Experts of a small language model: 128 experts in each of 13 layers, 8 picks a token.
Below are experts of layer 9 (counted from 0) of a mixture-of-experts language model. Rows are named router (the router's row for the expert), gate (a neuron's input weights, with its number), up (a neuron's input weights, with its number) and show model dimensions 0-191. Each number is 128 + 32 x the weight over its row's rms, rounded and kept within 0 to 255. Numbers have three digits each.
After each expert's rows: a language model's description of what the expert responds to; "gets" lists some tokens that make up at least twice as much of what it gets as of all text. This comes from a sample of Wikipedia text that the model never trained on. Tokens count by the router's weight.

# expert 19
router:164155118124141170148154084083120079092117162120119104080103094071092077163085172077107165076113074144093157103095112140122085103098178101185114085105098096134158090147125154104113153093114086120146106182100103134146133151168119074073156076096111138101080084158114096155177130156075095160084093083152095130127146071142135056115103087182080141092149149184154071132134173144174154102132140107126099173142182129140112124125100148106105137101140107199068142106129148177104110078110100104095159120105092162133167147150068142076124125095160151123096115102092096098127121173088095103
gate2:091180159105116145147161159161143107164100155166116074152129153084160081134166086079132127149120082140118172158167138127129128112134067173147119159058172023124096164074186125128113094125131148195120136084121046119128100128106099104171139114141094196160135166107096205111040162086130126127152168146126110149124150174085149148148161163144143122100144150114135107132066102195125095140112164071146133154127121162093111103146120129061089148148125115113102113105178102131153183127111167112166108135117134110112136116148180110181107160111130162094123105156121168132160140030124138107
up2:029140125122095103152155172092119144181083153146104128127112128166141134076090110147126136128126151110120105137130130165154077101076121075137150143140146093119139150078132156168130195064106105146139143114129122136158135107141140117159156129135095083167133180090126165108145136135127075190114089150153126122192106170096111053123148109141143111138158179093069152105067134144150110166181108127133107168125110145140133040110086103074134133107103099033119170042126117113115131154130143130128132110082131084186154109166165086061130143086133104118038094086171124069137131171145151110
gate3:141137146130158080101107104104120121110154127126131098133158118086098122140120200110082096096135176193061104164139110100141118081143079124180103183136074187125076112166120085086104135135103145126127175094141175090136126141188078117152138195133112119107108117180132084183156150120144114129134142125124146156042155136192098097143185108086153145188155121110089156096117135181169135128134051127136114146137129134115165165085112089134162162165099105158134119156094116132130116138075192151122108148083138167212111156073096147143103096150092144145131120147034143196102125172119111162
up3:171121128136123152115189163168105058138140151155178156102149135151139143115108034106165148138158138113102139121095113143105183127114180133112180083123129125144141074141067152114099135095143041155151159138115103147053110151096152120117103107125142153173118130169114112123172114137102203152097152172151121113146133132105152081129134088108141110123133107053139133155143049107095100107096165192122162116114143129195158137074088131156120060112139146105117080177130173125166102141142080160156068154143145174114083121106153102083148086113160087177151085159101070171111155152081200132
Modifiers after articles
gets: " a", " an", "'s", " The", " new", " A"

# expert 37
router:151102077108181164152132094095086151118113202074143115116096121112095110159091184120129141119106101137146154140081080145070136111083157121194105136142120107082152158118112142104132139089115116120169105161064106107160153142140127094089189090110152139105084107120084103158176164141122081140103077116170118051164123120137134091064120089157092129128167159160160140155142165179196127109151148117134090190184149138164116112178091145096116143082138102128091155075147154156174098122110081118087140111087080189101097112171094161118120143090154165162082078070091099082118106152090078112
gate1:138153147098097159173065104138117147104176105159127102153049134099118124190158097141105164124120127097109128051129049126150124177121140132105138168124144105126101107090156151174141117083168167159125133113167127138112099160135107125161071097102107162097148122174171141207165164120158124157103090191061100104150182119179154137172113135094086047098117125132106103157116151100118188115104083165118148063112121154109101142199145135145094115091191152108123159137123141120169084172082110126145094165069107149143096124157085089094101116167092159158230121123139111150123136158135099126
up1:090093140113052134125161068150093093188149127177048121194126175098157087101110156116126090139126141118154131140108143124112116135128102183100137082116137147145082124134086089118103139192102105155067137045129169101181159122156144091138118109126175157168146154172151082086145143122114146097096151118128147153148098115101102091127153150156178133146154073106125145126141144118130142148142132032141146188158172103216111141015148094135108112179127121149139095128119056152107134122139143104105079153101143065169124140128162113105168141155146154100186193131108123114112111142149178141
gate2:155128137112084141170191131114088139122179121095079096141136131097196133146177133152101168128144157167127146142119134128129152144177089113104149128149120122152137104163106139059125134199120071176103137122099164102111122116130154139158080147132096165125082104142182085173215169072182093129125085149100184111096120140169146143095115129117178117207128142097145134149155158156055094050103115121139155153140123098116184104095152083176172167094116108151103129114087126126168147156113109053123149148149135144128125156117099118098148139055154170165126065164080100123182055162134155089
up2:109128133168145074141094072083131112137125098118110116140126082137159105096132088118158169148106166110135157119136155099132131146176098168102087110102140147122125117145173121128141109073157143135091151119138150182120161214116065129188106130073168107064183095152186136061121106184174166150201127115155114151172141107136138129215119174109154166119141086138132128112051065114107090155154148147131076091133101153150084069169097126160107026141122138128145120100119084150123100155124077149098114122184146142127153103089137119173110142144075147207183139134153150140140120133076146117
Table and field punctuation
gets: "|", " |", "-", ":", "=", "."

# expert 5
router:121134081129155145145154083105094112107089189088107105100111097108108113120076192111114164094098129146086125109095108161069102138114184124151106100122121076102178082110099169093180171087118105099133061197101079116187136157150126105103144094074130133078116108135115056141140155116086119173087089089156103133158126102109089110097109117153094111111187163174185114159144146163169136096168134118138091136156141081176156119185127145130124143083162131186093131096156148138196122122099109125133138109131054193147095108127075151121070164098166163155128056089111100130099098142125089095
gate0:135157130137104139093143157174133096116105119124111132098128151108073105160144120144163119179120113127144202152115068176154083131162130172124134137144127150137105126091132154148057131141110151113119180185133090055163124144084120081109131132147134139179147166143164135130124150136090149127116145096225095146141097118130103157090128152100174159163111099119099092122176170161128096101235171109170174202081082144070085174149151169092081137134149140160125148099204112135118138083130107147109184104129152143107158191127130128137182105117132210123131101202096135125112054142158098129
up0:113105097128162129189112110081126140112132148135148130122120105127139130104109170121134121108120122149099090091131183077113172116072125084158088077077135084112139140151141134124171143156136093156147062052131139226083161114159144143130165135092119147097105083137087124147199124146163088130145117182079112093122144134127193075105123100151086127128137151133133132126079148106119163129063098106106084048174179128159138076127110111207163169098135111106098137168068126162139104149111158081103084169110094101142142099211113149078097128108111057149115126084150108125160190127086178135
gate1:129178141115213143185128172125062153067152130152087108163137119138119182104083117062085100083102165112081106102140109138088139168180174173135087068120143075113079180123119176150134125081135092183096097103055118124173139158156110144125085128080118201125133132184151098121126092174092155101140110090061166147151134128116129118164124073153154102096099159113154145123127064118136117127114159119144142111093138082128122088115121151158144137057136152160098087086128189174104123144149108129099183135154120124170076130095159139137124188171080116153142098141124192132112176148132124133
up1:120176144154166121164072136129116109131121099118136121097138162178122132135109152138122117150089124085120145104102095118164125147136168107153047061076146072147094135103114107149108118145162114135062104134050077193209134188132115125094086094139140110026124128130147157134067149134136137160150125065104134177132095117129119148143093136099134116131063140090112101106153116078183137092189122164171082174081236116178136098054144136160102136111166161133100102155131139107151102146103133084100137153157147129116108122111160128111149153165050181107128143141135147100125092136167165096
Year final digits
gets: "0", "6", "5", "8", "7", "1"

# expert 43
router:140147112131151174141162113093124121125107172110142080098083109102089103162086171105154157116045082173104152122086105150087132085071147063187093098124116111099156086168117147077140150092107110096155119149092104073129165150167095082126151075092110132110121090170084108170184149141082078206110082153163115105159111094125110093096091098143131153091163177162162105157137158151154149109164127086161085161153155144141093115160121164129119158099184128170094171114117164158187122112094087118097157083116142157105124098120105150102115133086137133164109072080078094099115065173092085113
gate2:189141120109112255088093132150157109134092112125158114101203128111136154135073140133150077140120079146085092097129079103087143097117114157143070089154123171131111115107090144131124216123178149079113108069129117089101124138175171147152114086113130114088105130118173087199129121152095123092105113125119109043169169109106153146086113093134124142132133133145158070072124122117148174125123076134086081165129106171161150107147128105132146140131078109125079177150160125117089087120142131130132137124167112216084083110151118158165127113127130169116101068102152081165112111148068143109
up2:179159153126150171088092142132151144170147132169097139174122115115135200096096116150124106132131115134064104114089156159076180105102102141089105141150122151128116129061122114178159226118178148134127142102167152064115076152106142157176139063148135087106111134081101107152084129138081138075124142113116130058164146133146156172137084104142102098085155157122140081086118109088117146157083068146098083134103089173147158153150139147152089143107118109108112182146156148094125053107096121116162166093117117203114088103163138143123145096058115179088070096088159129160097145188091156136
gate3:125133162157092187179147144165112111162086110107121117088217054118120096186184166105124138127130178108090088132167120083169179177124126149113119150102112133159113183126118128127039160169117059133104168117086115106152155081169171144153097109112157093143082154182162126108125111143137112093127137147175182166102105148116118192108092143130124136138121126129136086119184153156108125086122183128154124131126137129160056102031128132127130143109161129149062115156124089135131147118101085107103106156133151144128166128163140101081131113107158180100140118218126153081111050133186145099
up3:133133170139103144121088171185151139101092075081128127079196081101131122176156130126157163142167132093092089110115109083158115196128130119112143141110136126152087152129178100115054127113084043162144173122079117172136153095168124124177092077138165093158119136211151106127144076140102131071108135174141131135143067108116126138092104129135150126146136117132130127084186124147153112106154156143113117139147129147170027134050123114196105131125144125170072121174124095162099156120119111108123118112136154172098151122152177115083158136097188127067154143179110146068115062099165150097
The after prepositions
gets: " the", "'s", " The", " his", " its", " their"

# expert 20
router:133132069085141138144156106112126093126133171131130117100107086104120076127106143124100165095081114131124148122096081150098086096077154102160119108134099097094157098134063157085119170070093130119125067188110075107175146114196126131113158104099150156099083110142109074128175181160108098180060126076147100111145101103112093138087117098158097149110190176164158081159130173152172152109175162141147065155171138099187113125158107130092098159075159065161099160111212127115170139128111115096088134097103053148112122127138097162127061162115133165128099084100123104085100100124112125107
gate2:145178115072117131134159129068053170090083112135130131156150122113131113172103145121137142091143073120142161139119087139141184119156069123131118146118111116118150115145145104126110057081155118117125186154172141163157137159097163081148175145118104178155198132089120137140127138143161093146137131091124129109133107100073121131130126093102142151123107205074079115172140135176160120146099099060155132161098106115154086108138078197077109134143103133100111177128131159159184079104079106065083171125070153141124083158179139125110076150068157150217122131069105111070133102185102162141
up2:138143123091113137110160143121092161128097108163129156189119133112129136158126141167145125108159067100141133141153082179128152102128074137124111179132121157106168111141156103147099042064141149126127198133189139162169125150110170125168134148135098157162195178088140132111122124144161104138140135115107124125102117143053118166115143092084115133098116120075064129104124097200165147132099088098148155141093090071177097117160104191066120112133130151081110169117124153158198124126063120076049148146077125096135087177178147180143085144106135153194116127069122087072121112157144143180
gate3:100141147137139109134105097094128096116150099150172144123127136133150092178102118071149173158118148099146147118137075114103083128142064068094129079091200123118090136150047102136108093139017122119175132134200126106172123101185204159171122131083137126170093153176128105086129129090127156164154119124135121131101087103077145140092110117124125130163151072121117143110147176144140101127156160107151136118187123110178121132158096043094120105137122157097063146156152142105188192122121128112151112123135196187154103081109116106144070126070143129104158124154166107093135178095159099075
up3:130141120164143120157100087169112192124127144079120105089147119117125120073090125133185126088178102122129081130113193190118115095113150152130126085122080059132129138158156173129189169139079049119119139135105105070126134140075057173109081159145106151138142181088104204151131149134118184101128127105053131109178164171144108120143140197166178130142134152098179111135143113121139075115138118087144136133175142080144123166097149130104145156130063146133161086124113124122113063125158166127177099190195169126112095147074152096111093127095125162134124194135086162134104165115087115155
Quantities and table figures
gets: "0", "1", "2", "3", "4", "5"

# expert 14
router:176138061077161140137154103107119111110134194100108144101116094104125113117071177102138138104102114139114127143086099158095081108095189102147089093136132078095164070146118158065149134098094129089145088198106084099201159144129095099098193085067115143079082101169103111134170136165107131166108127074133121120136114106125080109114122106127114136109188200161169066149126147171147151102145143089146094158199152126170107129144124150133109128092142084154132125105168167144144113122122060064111155092129072150127101126133110163096050150132183146135127068125083141123111117122102076078
gate0:131136147164118066127106156139169085170101143172084105112135114140149131079149181097159097102087100112083112086133119154161148134174054055124136147067147059152074114142104161101141153105144113156110125120135103114095140106116160139168137060126142097102158145138100126102094131120174064077129137105120120130121153141133100078146140103156182094092113119139208082108176097086169145116168172201180066065104152103171126147083125134160174131149115148131102080113143130121124074137132130159108091132130135103160150111053130185125165126097102160127179048143121107160155150180154108062
up0:080077133109113173134143083110105164071155126105152123131110170108093139155107116150106195130154189138111164145117168107102075101081186145139100095151088148074184152124166116125105113147129129132155105167128173156141163185172090116109108206130109193148094122108190091207142153148098186142130113156124091133141133124115177166114147117128092131128162116123095191131053159191102123156125065072092129154161140149119122125190120103103088150096141127145149156115105135171120187110102165104141154150082079158059120134167095130131127128162103080083092176102152118075093106111106093184
gate1:177129108125255132077171148181146095136122180135149138125082099114150078144127129114110119151127111155159148089156114130140111110107167139081148105135180089115163093095113098089105093111127120095138134121127185048165074134128111140140142129117060133117129129115135204156127075162165140133143104089111115155145146167060150133134189190115126156083129129148209139182149105075120166107126141210111170128108148138135131090129164129155093116125162154119142139125118148145086103080170133145164101051152199144129139160150083107115134134168154203155108174133176152111145149106119163117
up1:200129130141170115046204151162178071178140198093170135135088129119160104128104132149144137142093105116209130154153118082139125128153153116080153134121147166137126131119073034084131100128092076081126137111115154059149074081118145124153104179088115123123057086126153146151109124159120153124126089050137125134147149134074136174128170207127152157105111140131155129164129116080140155156131153196082166112116173144126182063105145152081084121110138163127135134100102162104127127114163111171177108067157150162146150097157153103112098130180159141090118164127158121121112135123106156152
Ages, years, model numbers
gets: " ", "1", "0", "6", "9", "7"

# expert 24
router:162128063087138141145128105067126105105143180109143133092094112117130111139107158095121205079098114147109136123073092161119091079087154101144118113106100081101179097149080151101149164079112125133145063162093096111170151104192131128084149091070132144109087109169092064148145162150079124162076120085128103123150110115140095122089139108136084121101188160161165094163134155139143144126176185113124093130146151136175121101162094123104096145064158070177077123115181115121172135107130114086081148091126036180120117116124116161124080163087142152129100043109088124105110106126099101082
gate0:102100142102161119133132149153124069090129177159073103095158125111114153124107112103100101032169085121120096107127095084091102151139116104166169141104132204122151087134126070070153114109122141094168121088109105131154114124153097132136111137079164112172101175173070144121154113152149125103093080183148169094183118128162141109124104118118153138179105094154186057162164090155096102130162137174117179124136141114102120160052095129186157124170081103159138124110107155142139109125146049141172160100133135204143099151111167154092108169118242080109125149104146111170104116106120151130
up0:075115127116164116091108188115126126116113088086085122091104118153130151178069131132081129095175127116141167105153138077093147141162137120212144152125180132076190058104140145120112112133187138086133144151067098071151154124147125118152096116095113104140127124149155142139177156106210095130160079151133147071139163122174161101140143116161109108117131171129141123140147096094135081130101170187174163112165093073153118149184083110128166124195101100136095129100109135153136115150113091140134187059139090208081100091139107143151133164078208135168135141095160115201123103157105121140
gate1:136161118114138142132138132111092118098103131149100116115090114120129086060109178093149146127105142119134155137101153108137133089134111126110143122159113137090107068183060128080143079133090018119151149098119139136250152126167153096145163139079100157076132105164076095249108162125042090118168147147121117138154069091157131109147126090125115179130130161108167133112165124163097125120122107085128075130125121124098105160165135155146062100123163085166158161089107167119134106165095134070130124151129181110091151132156147149110164156164163072134107135142136130064147126129131071086
up1:132104105133122157155165097181160121150117160069157091155141155106082186141151089146086126104126100166092088109126075211095133126116164136149116161106170093132132145092188129166121165141162197107141123152149105133029122145052106132093116104132122062155127180102173174019156115150210164156099100155148145106121187156115128096129085126116131097090130110156093090159119111118144109131125186149186199149123116145131127133093111170110183186113119143104089117159109122159132117075150081161141144112108093148166119115132137092108111106108102181147125094091099102182112122144099157155
Digit chunks in numbers
gets: "0", "1", "6", "9", "7", "2"

# expert 16
router:131115067146150138125141056079115091105119174119129112140124105080106117160095166110127122068115108153121143083096120117115075089099132071131090087144091121076181101199094141114163137104120125081129072148110117123137144145159131117074176085051151110085067088168109075145144149153117140188097100121166122098166098112117093148089128093146098187090173134200160100164135154163175119120188155103117118163145145097147160171175112153101128151071148077191133135120155117160147119124111099120110135107120042175105145119157127190078095167121126102144075108101117096121120065141095137087
gate0:128110089148156105099136120150168114121099162132168100132134097128084095132157094170160103085112126153112077088109132069060218122166186115113111128138103113083137128115102148129143131178149109162185040156136136133093122137125123110159142111055125181150118166142179172150081123133136104129156099131156046101162146136126124136140183119172148149157146121147157129167143179086113106073116125089200116136107122102137167212190142128152153160138101110138101109172104150110200159081157148185120154134095101123095086079112115121120159127131159098146118149148159249149102119103074116134
up0:086104140112131124123090100189090127092085122099099112094113161142131184186118072139136154132109092128136097194173101125158127082119191060114089167123181166177081052095101101099162100119119083139085078130080124162129106179215098122127118144171091102133098074125122111121100175182163122113114150136139124111130179053093134115132052058117144083131087126141126128094128118165168174181169142106119127123093154167092144142095165150141123092177113132191143139106105152181136137088127149139118139107150091159155079101081153134081122105108107145141112155105117063110129141178107138089
gate1:126128113114119104069171144168161094090088129098067142112127141147155145082107123091108148110175133165129110086127119199142173155088152035137147082159128098157135139132094162144086148118164103107129115181065111149135130149093142106197103091135097112109144127159131131215136097127133140143094135108118107123142188131094162115162178105081120126127143107124162143158090097159119148149148090143103118143105181189155123081175095129169178094187114110164078156138155117117086111074098124134143196068104086166018140092161139119088117079114098128155090145108149110178125136148075156068
up1:118136148117126093058159135153191124118123128119047154113138140131166140088116100085123133126171147138147107084130139177145138161101163048130148092142107118171095125144099161149097115146176134094120124137071160140078114155099137109221084073116130130146125164125162139151088102108160178061117151149136110125111182147088175130188197157096150145108148081119171120123099086115107155141151079199082146148078175175135144072170119136198188077185111140153112112126155125147119119059100154178168155095120107143055133114129142127095134091125099130135066154153149104165150136131109166086
Cell-final tokens, headers
gets: ")", "%", " |\n", "p", " (", "\""

# expert 44
router:145110050073174144149186105108106148114103180126107112126102117114084136136086174095133128121120087157115178132079114123076117069124163108164098119114112101116158143135096154111136139122092098144162101139062110120185173137133135109072167065098148122084092110124074095142169189163123120117145140124207142103181069104121129089099143077126112131122147161156115125129118176161198126105158168117122105180179147146149113121172118172120085162077161101158108177124148150149184083128105065125093145084118077197135107092138134165089120139088155147135102094039109096084150083133094120090
gate0:218098079099072134112089116103127108078153075067138133133130192146156135059145118123146140132139157139164142151081150135115158101155144162086128126231066107134147156153114161111118161165101105100099090095161163102137150133155125126113166126106139130121118151107132046115118061158130149176154200182162147100158216125130114092143121084097153155128129128105087141158076135188107125112131148085104152140146149146092126175110108113159152093144124055118089188111094160132157097119130170130132133091150106111100040069127096086193104163098096123146068109117116123126124110146100103131
up0:141057109119103079111120087104078098168160153119092202160087122128147118073101152144151183145135143094132164123128122178115129147124202136098172133208089120127136138151164128125110028119139131135065134163129077118117116139140103136120207184130066132074125133095132127107135064181153129124101092151120135121097189130110141108107113111116106134110143119135104123169139190240127144153101110096087114148171111121176035122156109127135168133089096096084149184079109136140155078132119098102133127075118129115098129137159129116157106140116162176130082129108139143137136194125111057131
gate1:106161118113101190120101052097107117138089139157052083081053170108146122125136146109147119104123038165146137133108048105133087129101158114132149148091149061115125113144181153122110138099092124145171162130180127164120117153164071108056166145126115167032092139115052148116104113122119094160116164147122103138085106123102107106161149140124094145135141132129105126093102102119163151131151135130155125139193207125137156167199109122163093069147116167100095091116181147158146104097143126115086112059118075132207092108098155127101115103126115128094171100085107121114112155148167109115
up1:125116138148118197114097047151153134098091135170054121066094169126146147105108152147137109134137043143148135142124083097110110117122147132088128115109188095102117149137196119132109125102145123161124132144151146142105087120139118076089172181141085098067103121143049185077114156129126082157160156107161111115100077148098146118115117120104087113142144113109119134092113140115144152147166096135121074137168170133132158157207129135170140049160094153141111042100154142172196087072141150137105090087137075104173084078091130097139161118140117108089168123066145089104071150137154090113
Election and infobox structure
gets: "|", " |", ")", "-", ":", "="

# expert 7
router:145108076079147131136143109090123116126112162119116115086117089106114129130060168122113203092080136138098160115106108131061097124083170078166108094117106081090177103141099183066126160094092097118139052161099115105149147156186131110119183092085117168119066100135111094154184152143113115136058092113125088123150113087096112086113153104155127106107184189151201139158122161145168152126164145158124095134156152103173145113174092131123131137067126112175079131082147142123164135100113133101116142077120068203081092101130083140118087143120148148161113080085099121114104074117095081108
gate0:151133110146141127117160131174142136170159145138100110072092116108073081114149154145112127168141111133093105109106081136093072103110108085093148160135129123095119102138107106113103089043130121110162156161114066109127140193119103062123137152169083203087149120081167123114136179065112191178165117083097133131147154095074136147170169098099135158082198144096127140096079111149107110148142147162145120132126180132118128126213128153151090118112148133142156079147134080157101118147108211122081059134075152092063105132111202163135113119133085135125109185131115141117118113134060069130
up0:101168141141133170142133136116114136147143110176143183110124132162160089155118120112139135158152119125106168116128182143146127124130158167084165121154120134152118221077175129149081107142142112143174185121158206110115089119136147163133107093111117137112116062145107174166132094203201052051082126152148129105095117162082126175127169146111130102110121149100135135116135192143150158154125159128096078148116114118172107110113098043075193170139119121103072184085125152098172082161115113071131127111060145118142153142137096152148106211109145127138124085138129192100154104135184124076
gate1:186132106121173128140127115183122041116146162124137100135115148104075105172132131127088172133142129141113147109085089147132155079083164156074101098119057135168136086124152109136081154147121119105154095123139124124126108099184073170121126101086126149108091133161160183195159153159106129138072117113153109156139158082110148149157107104178074193122097052180203040105128169144139157075133103095156164147140143162103099166137147135118150112112134105180128137049152152097076139108138119072106134120093101117145197153116162153111158114180122133126093180107080157126138069162181113121
up1:109140137117097149143163121081129190114095103122098125155137122142165158120122107150176074130072109123149143120152161131122092172140104059171138184141166091089132159138100164123151093073142132120116164113087126105151171177057194072118152165157122093135145104113098099076100122078104111156162158164128096082105090145140096069103111151069139121122181145104092223157140097123126097138094139116123084116116123082165138120123072137157099161183172128131123149204121118172197115125076115158139132158155177117099050116168083110112137172084120119148147071114189089123104151136067161125
Digits in identifiers
gets: "1", "2", "6", "3", "0", "5"

# expert 62
router:174165096112131130165140112086112092096091149128111128108097115100134085147094150111151153109103080150126164111080105183093060072105157077168145089095107091118150081134086150099110149105095088113128093202107090085169144169140092101111155075095121140118110113163081083141190128161082102166089086082163069119175141107119107107079147113132082133088157154151184078170150138152143173087173152105145036175151132111174123113125149139076067140113140097176094122123154163133150118103081107077102136098079094134100143137129086171118100144104137165156106087103120119069143121173096137085
gate0:161132116095127125103137127124130105125103145067048082114083127116150156136087124121160151135109132137120190111150146107126136189137115129098158085181115099132130144176115107091153058112148101134099145140128100159176099132145127113179153109128089109084061113087113033130113154155106100143161121150111199133117113110041142140091158130139109111147119108127128164107178139096127124075200144121141090075088148097150113088108175154095161121141110029194093062096120184149141091081098119130147117124148128120147089129096133129116135201168115100122224104120175057115140126108137110076
up0:145174134121156114136099127057085103183114133056101129114119116162141164139138145138177150107094159111113172095149185167153112094100146126098155099116114149105128181205090122123114107144148115112105124162170103095147159123170088076135085128092118108082103176159115110091125144140024131120161137081109123125156134148094116135125162097146102107079094107125115081090186134103122121150192141082113092113114145157113062123114169119117071090178128052161132135136098177171162122074083062118111099135164186124125142175127105113132073185160118076080169160172107115103132128158140092057
gate1:099105106119160110113128115075135141128080089135104117121145117153142138164136167135076169136159097143106081133083178123106087052159150160131120128111161171137125120168133169127123098042100143111190105152122121132130175100141067096133186118093142078089144080139093143163086131128106174091115134152131093128116151117092129140129131098091132218170125130105149120097130099128144132119139126137054109143182171198122141174160111134057067092169123126140133080125072104205154069083134095147104090140086134148170092112114073111150145145180123108097096106153059148126144216081091097114
up1:063091111117105103149156096115149159194089089169077131135093082152151132121155116117058123135136131141140099104123172153085089088150138138118136116117169115144097120137079144145121179072155120070194111125101149121123177089147084111112188144128089066119118104094102155125134110122126159107098130134115129109107133137064150178114095131121139217167186080100121118088096091123122138149159115159103091139189188167081160100144123134078076077133117142091126061126082109161170084111100071109087085134085135104160122166113077079153077094209122166110143108159077143116146177096125113150
Determiners and quantity words
gets: " a", " two", " three", " one", " other", " first"

# expert 12
router:117138082125118160178138075117090126094125128112101094109108151055117127157132175105142176103107088157088120107085083174060083094085165116179090108107085053096132090170100151112128155088056109104174105158091067087149139174170119122105180084106120152153113099127096100164192179180088095171088061083158093111178134095121093129096090109187085138098136146139151086127162172149131126100173108103163116199121150128164122138135132154109092192093169115144084160105142126131150125120119135096105138094090082132100135125104114137128125183085135196146118098127105088114127108126100114092
gate0:073078103143150111065121120143084178143133098174101123130136117147124094188111166085069094121168101167134120098146117097031207117108145153132089115117083105091145138204124157070101147107075090147153133070130121143138140127154157142132148075158153106130144059152119125172181161139100151159119109101085185127117124155159091150105095137177092155113137114155144160121120165132143114105124156154136115166178105102183096152155133161095099183101204115155087146148091069152153128126100118133125125174083081171101101208089117095127080165115114137080130114143152078130146080181120139081
up0:193136140109125135162162139092143108111071188087154117136126108136141161114156088161172170135071128054086136164111101168187084143122109101161175126113214131140126113102111152143160160151146165117150119185098133119127148131152060115119104134088123137092115186156125169112106099127155103067168137178172071141136158102101172088153143092074169072142153122116107133163125112116118135150143132108154103092120131165079152102092148139153153105147126114084168136105132216070126183145115129113109171112158144091175188056161153160142159108158125100173123085101068165162137182082190118150
gate1:077103105145165121089054133100115143072099085150127139151116170110138138180129124144065119134156099133112114049106150091083175114158124150106123130125163178137099104142122113152118180067156130104144136129088085110187124133142097114107212117114130147091159022120055174098128058143089166160099089143098171143113152069115148084120122124097154160098147152169204142127121067076155155114163150135115100145120085110140106157116175145115111150105125090138168145089179150164125072124103109126135145153091118114146180079152093118157107127155125165200156169136125129181150158074088126130
up1:122103123126152184134111137116079167083083133166073097130152117105130090158115100085072150126097119103145115081171119072178077131140102133137092179159104143155111137190062119136127131141153165121040060109119157142147141206154108131098142112111157205125141174141130167078104124156089171173119102115138143111132129126207182108141145175107111075067127122142147142152113110161150114143147139115154102139128096096159134149122132079114164153158154115147163110165103178147086074106130152074135171213125134164139165095175105119143184158087092157070136154111127072133149138159097054107
Determiners after prepositions
gets: " the", " that", " this", " same", " which", " time"

# expert 33
router:135094075108121179131182067100084097092100168111116109102106131091111082138129137125097151090122073165103173114066082130105080116106157104140107121154097085074181152171112166083134155138085126093158069138122121088166167134175132090139169114108118138097073116131112119187179172118107123163096098095161095081148114119112128117095102114160106135129137137180148074195164133195157162089153159128168056187143166135146108158149113141118105176075157070162091144155162094123138140139102110072106138118101109199096127098141121157079109126117138170126092127057101097110137054137092109101
gate1:118099102107135108112129097096142120172073122089117092123096110157136126137100121120072121112136166139165092142069153168130145156138162137200144122125170159145175105183079160117135196129057128089127117113115135079148178145169060100097111101123148130141083143136180121146160119088117141202135136130118141143079099145160085182113095131145148103188098089120150102118199125105123093125124139092125145102086150102113165102170064170186132128083158146184098119138113145134123203088055096054097121140122102170133150160148130177143189093131150090112103115127120135052117071183129064102
up1:159196159124164155088102171169148141109182129087119169123111095126150139172127145124162107158166102101110114149106103092128142082128112106103117160119098115110115134095172113109133101138211108120117120162149127201116062084090184170158074133104095121110109106116097160153154153161146112038127080106132116093147153130102238117150129131125156153150126171147097103148094123162076156120127157176174085132231138146115102148104118075118080129105112070065186113095170161116134109160097163156163085111111125136128116126136121104015102145137121134144152122193141141154141173109135136122
gate2:112143134123155109153134131123162170079141152119192103150140102093117089073163162094151105122102099147148153128148106093111071119087135140139115113089160134057045147171149156113093061121114101148190098117147111151146137100144175173088148085112150151188138090144098126084140133152111122122181154164129079129181054094148115145176120148127180116142177118075171153153141159191119075148130116060144130206132117184180159091139114124104163125110101065115122091168161118101092110134118118195099104086087145187130126063120121135127127142121134114104095148168132082111152108204139083082
up2:147129118137103140126105126118115100166113131100090166125148129174141186156086092184108126128176192113101137119074130146137195172164154135152128095149098113197155092081150109125154144133139118129071160142093163100106118132085110107200120199127106120090155159120119132151133092115140127153114064082143177154121194185116163083105145130125092102088110140175110146122108098076143171127140173194145156075136142092107147136078104113171095138152130171132151158125096152196134136106085152055121139158149099098103109150093158158124097132110130175177188136110074194155090184054120189172
Table header cells
gets: " ", ".", "=", " John", " Candidate", " W"